python train.py --n_layer=8 --d_model=128 --n_experts=256 --experts_per_token=8 --d_expert=32 --d_shared_expert=0 --activation="tanh_gelu" --moe_layers=[1, 2, 3, 4, 5, 6, 7] --router_score="sigmoid" --normalize_top_k=true --routed_scale=1.0 --balance_loss=0.0019 --balance_bias=true --router_cosine_scale=14.0 --init_std_router=0.0322 --lr_router=0.00089 --vocab_size=7669 --norm="rmsnorm" --norm_eps=1e-06 --tie_embeddings=true --optimizer="adamw" --lr=0.00361 --beta1=0.95 --beta2=0.95 --batch_tokens=65536 --seq_len=512 --train_tokens=258400000 --steps=3943 --dataset="wikipedia_en"
Below are experts of layer 2 (counted from 0) of a mixture-of-experts language model. Rows are named router (the router's row for the expert), down (a neuron's output weights, with its number) and show model dimensions 0-127. Each number is 128 + 32 x the weight over its row's rms, rounded and kept within 0 to 255. Numbers have three digits each.
Before each expert's rows: a language model's description of what the expert responds to. This comes from a sample of Wikipedia text that the model never trained on.

# expert 28
Table cell separators. Pipe separators between table cells, usually after numbers or scores, plus semicolons, brackets, sentence-initial According, and the syllable Dai in Japanese names.
router:089111115136126068147172135113158106147109117186127111074075087118159147147139124127133049154113168153145134152125131137117152121109142121108153160063061141084151138076122170154143142088163165134183171091119128058101118150200085187104133134084137119084084151175080140123105105122157145183108167134041061146141152120077109131124095110103111156151145146159157085150122182134150146141084
down0:122093112115105093105151151113163124151150137163090182131091108111124158180130165119107153184108137137070101104129152162161169123148107164173059110162126142093165095083149154111128092152125109114129104098109163145165122062116125110139153159179086068112173135135139113111148127098105078147140118152056152179147113154162117118096170179081036119159038071145092158147140118065102097099138
down1:157152105143132101077144131091074164133120129157161134098120146169050179178180142124112188092119151108142145149117043119173148192134144086122058077121180117107104171130183119159142098160131106069085165124140091116159115152175119046092087077097156145145140156098136138068143131093130124136140128147129087118156131119125102158143086202168105133127137142144131126124181129144140142112058
down2:046131161160146165121129143142172130089126094156090141133136178082150170159145085120118127134101098162066132120121129120105155152134071156173091144113154142121140154171166094130109147151127090135120082131087161150115132071172172142161124082103106193071163086090156140165123096164146101098191141160120146107162088119156107082128149128097075143082125186090131240156138112097152173118139
down3:131116170135183099148171177115118072141161176108102181127161188057146117166104084140123130128099164156132081163130180134174179142082104141115090148169139127123145108065105132124125113138072159142086186105123167120202174115171092129158188175131143093139128080108118154083160103127148141116080100107098114083138177099138078073125162094125093139127094110158112115139123070093134150171095
down4:080137164077171140187127123142142102120145132131126124161064101123086176156126140149113085089129113123081128122068118137101141098173167171156152195106118180125107152134096114086198156132144123107161105137137115104114108059095106147177135189057143174205157149144145095120124171167131041122142121162131150090113073106137184121100115141124154094095115088142176163140066124103106128135165
down5:184130112122131064184101155111076141159112146122148137171142155079105069125081128129084106136076101123096137208114166145145137167096206168089161107157145116131075089116123125128091135105104128116102116146101176129122132147178091118126181166128099105057138089076091090122173077110092154119095131144108152098146158114103068085203133112129133120167111144122106051111106159146125080172117
down6:134106073105189053175090145151077099149103133075061092098185108116138092138093165117114144149134110120092116147111187166154108143081137151111126132114129058131142055125140116107120072101073092109125122153133144097146168133175122130101160127130130129130113166080111091145179045135065144125118147114089107159110149082110077086144139091137132112161130094149108086054132113109154201128107
down7:120160123161192167163095131106167127122137158129115110143133110086114140115093099097114098192134115166033162103104146119071074159155084155172140059038195134145093109102157110117134146160121145105120115082158173156155149033091119091113091180118166130147094154112138102168134072133156103155130139103102159173147119073120109156177110149120114119130143165183137141141106120150157107127174
down8:116125143188150166129099138105133101088104115151133156157112231119110159127094125133188162127156125170143174114118119142030111158114136119176093129139184181097075138118151132089142157191113081148115115174124143179123154105131172129117142105078123165073148162101185125124119121134183112134198069142145127099139044072084121147164160143110080136128151136106136163113109129161103106172147
down9:140147145093145135161130051130088162064172152184126160163133136112108137123114124147128125145134181081108127133132174092148128162126085171119113124119080193099093091139147085152123115193160137111070086055135147178164076144154110102167110128085158127189166160102178130195157134106158090095157112158164114132117135149109102202184104153175154125114136130143137126166101099138044139133109
down10:164132138119162049135129149143107118165147175110149114117189107099124142116145130141103145155085110102121078139166200095159125110068152104144127141136147073134116098047131115111107159117099115113116161118131170133133125149127117133123190147137164139118144117105112135122172007156112087149047109115107081101155164115117104034162173127126098155220151086163137114111158136090131136163106
down11:065145170179130103112085156115121132073124121142154107130126113116187120133122160116176150109149096151076107137161172108061045127170143094148128076085177113172113125165112107119121138115142119182137107097109175063126163112067114100119147149163162108075095191137105151149098120143169130120185135138149138133119145134189137109115107063107186116078158189163116180110164183163158117140097
down12:070100123188114121133091145125123110091098137181079064137182178104094115115092165120067184156118119175134107113107105138084059155109114113138088088148106167125164153183148142134154166139169088125108106130112152076071165097119132143137101144161118104097105118132097094087083149119099138077191121125135112140171129120136107091100091080069150095090156169208171115130082161131177118132171
down13:106082193153121178145116090118110089142107161133120177067106231141089130138131081163124146146158132132152131076094113116107109151107150167123113187120172112148096136155156142078190119125121091131117128157168115163088140145180107144121127140114177182127166118100128139113203062126138175077190128097161145124142147108100124138130139115149125134121127073121204127066145083068136189143166
down14:133124152119099109142100079118153153130148180128112138143179171134127162096121148150122148141130186149108093150136114118131170088061130073112124136138131167084110126105053127115063087120091157147065179062195109200114110112108188108191114142176168143142125154137158156146102121147137122133160056107135133096086103178136161109128134150131177157105144172199088137058106101179100115107123
down15:082187106177121155102107125127147101105141149077186162168060143095109112094111141147119117121101122203129139127110101134044109087158169118137161138114156135171137132090077181120112127088144072169108088149103147149157125130069102172142179180102191143111178142102131111136114059172178138123165074146116139084117098125152137139145142120145150102093178089074147131101178088145098120094179
down16:131138137129120148142131132086159096168137170137107131091105041129109155107133184140098147129111076127139112071088113143161109117131163165119139047148179095143139191108123111077120129133151118059154162147143134091121134111107141120092099138084083123145198181109105105117136151220151159077076116120047184155145099131189158159159100182101093128113114119098103173090106093137086103118141
down17:147206090165101088134124186153110129055115151126141079068179126085119123119062134138098174135111134232122148110106135146140074173112130163128142098107161184189101073186152143103088147111169131195110107133108135095119141101135146088084108168115128093117080144100109123110138080105120158097080085159097155126138128117181092127106143082162133095136170126133178145111094129145126098117167
down18:098127191101109160172119140109142118140095129146112118106105132077154113120132175119162130109141123159095098139080135133115124113195145131189131083143195093152171123144111124092170130119160163051077140105141137079109153116082076114086165126137105085133149119131072157155051196149121092079184196164084155139127124150162150075133132072074068160136135164110125177100141126128164104159094
down19:130090175085079124126053087151133096121174119147093155129124175134081182153155104113152148116160124181136159156088104116126150171080112117132146089178159121095123106156111102176151128174104154090084118149086105165142115138134174072118083189096126132130061091087147141105114114121131126129197162060160085178107102078135119098108158164149151106157096083165087149103125055157162092121101
down20:131119149121125113168182089106171164078149136112160129145197164102089155179139072139094131067145170123121121127091092123174175152150077096092065092180102119146095067091205183201132146172097143145089140134160123188169062149122171140152125116127151148147113148097141126138103171089155137118128148143154101127106102137113070149105106184119095117136160120130128150157182147176150085097123
down21:089185085090130107107074190114112147079121095142156094102179114142090118156145078164114168093090147144091137151145172148124116252196104090177137050127135118125072039161155122148116150151124154182094094161115088143106112139141202104119113121095127134141118148148127091112148101139111115144102114098170112120118114116134143135129120187121116148179139112177160156157138169126112078135136
down22:142155126130164119145135100140131182075189144164145126155159071084085134123143168141117145146105172094119113105113174108150115198100055155117130113169112157115057088106154121130119157156120108113098057094165161203181089144140112097175108105122130184192147155045161151183134153152115150102163054131116157106123117188118129119158139117173155127112156129123098175088147115159098132102136
down23:140170107087162081066074130099167114123182131143121184119116126177111083111106142108122107153221172153136125148109143157168154132159122154107180114112164206164159095175118126118099103154117144072078106135124120156142096168117170085149081198108151071130147094174148136161094139057148123158149143135095135112101134132151129143025123139069113094105138141111182103129136133167143114118145
down24:102131193091169152141151128116181136057097120100135162169114151139172094105134162176150058123147172144129098119150119092129096108121135107072176168108135134203127163139156144090180184095109148132072130119120104132157153140123039148137093144113107158154154098122176171154113126154089158082157110079188168174108167116141175119124124146167191114058098114095124148152161145154083135126107
down25:123107117182137098103118147121150107192124149143167149110159178130130088137125127113161130162137123200126177106123141162152099130078053181150114169119120118148154085119126172103127086113087103126118132154089121181164130177179108199198133168155163174108084159149091114091162066168132157126149156105120095071112162167136079123123146099107115095129179074107117119092179087078135158154183
down26:149204156082105107120085142055117146076108115135124110159150104101080151173106097156151107120056124156133112128071137124092096141132088190146152123098137148095113093132135102168040144160148122184106063117095107133150148187160119123133174116096113151095097081144128164158098090106126105147129158170104119080159032148085079165131167148163119095150159098138099182118127106131093105105128
down27:150093085144173088053127149111134146156138127156174122118156121218123115135151111145103143145168176123131104120232062134133121107132144114097149116196098172136197130114122163144113183146109120140104093108110103141101090186115139115118083164187119109101149146150219081118159114120140211110099123165165143144138152198156107157063149156094150137129110125124139152107161096130136107137131
down28:084158217125104152140117127110131122140154093178074171099082123067153134142134147152095132107064106125101106091072145149112147166163127145173083157109142110155143146124110152106189079131083116118113123166101094115208095079130107166110096097101091197182176134111134140116124140172123082107145163192098128130188110171118130108100141169087132120087067157140152195119142117144168159104125
down29:125101169142125127097109108127095119145088160144154134088176158096131119155120108135158186104121125158143132097118159120131144175094084154122093184134162093089097084156145134103114064102118133150098150193168084163129156156148125166125152094135191188118096167135118125134172044121176150120146166146131121092147085104139060154165154122122134179152165113109155173040194108080148165162192
down30:147149169175141102119117119129130087108151225100130162117082135083099118090086198119109109156090103167147175142071165132217166150142114128107086099083138149169105148156187152147200065052106150110173170128143132105154124145190149153117129158091186111111129165128093111116148119118129146089126138117097126160134133106163083129140072126153158140092166089146127092105093094166094138107141
down31:105116113129127112187118081067067148095170157082107098140124083093131133107161159102120192142164104133085094150102131169143108145140141096121138094118185095162184153092133124115097094142159126118102166117139114070178120135111065126086141139093116166191152186134096167153086197181120119117097155138074149161165157143119161120163047090103112086129171165125115113140133147189102149097077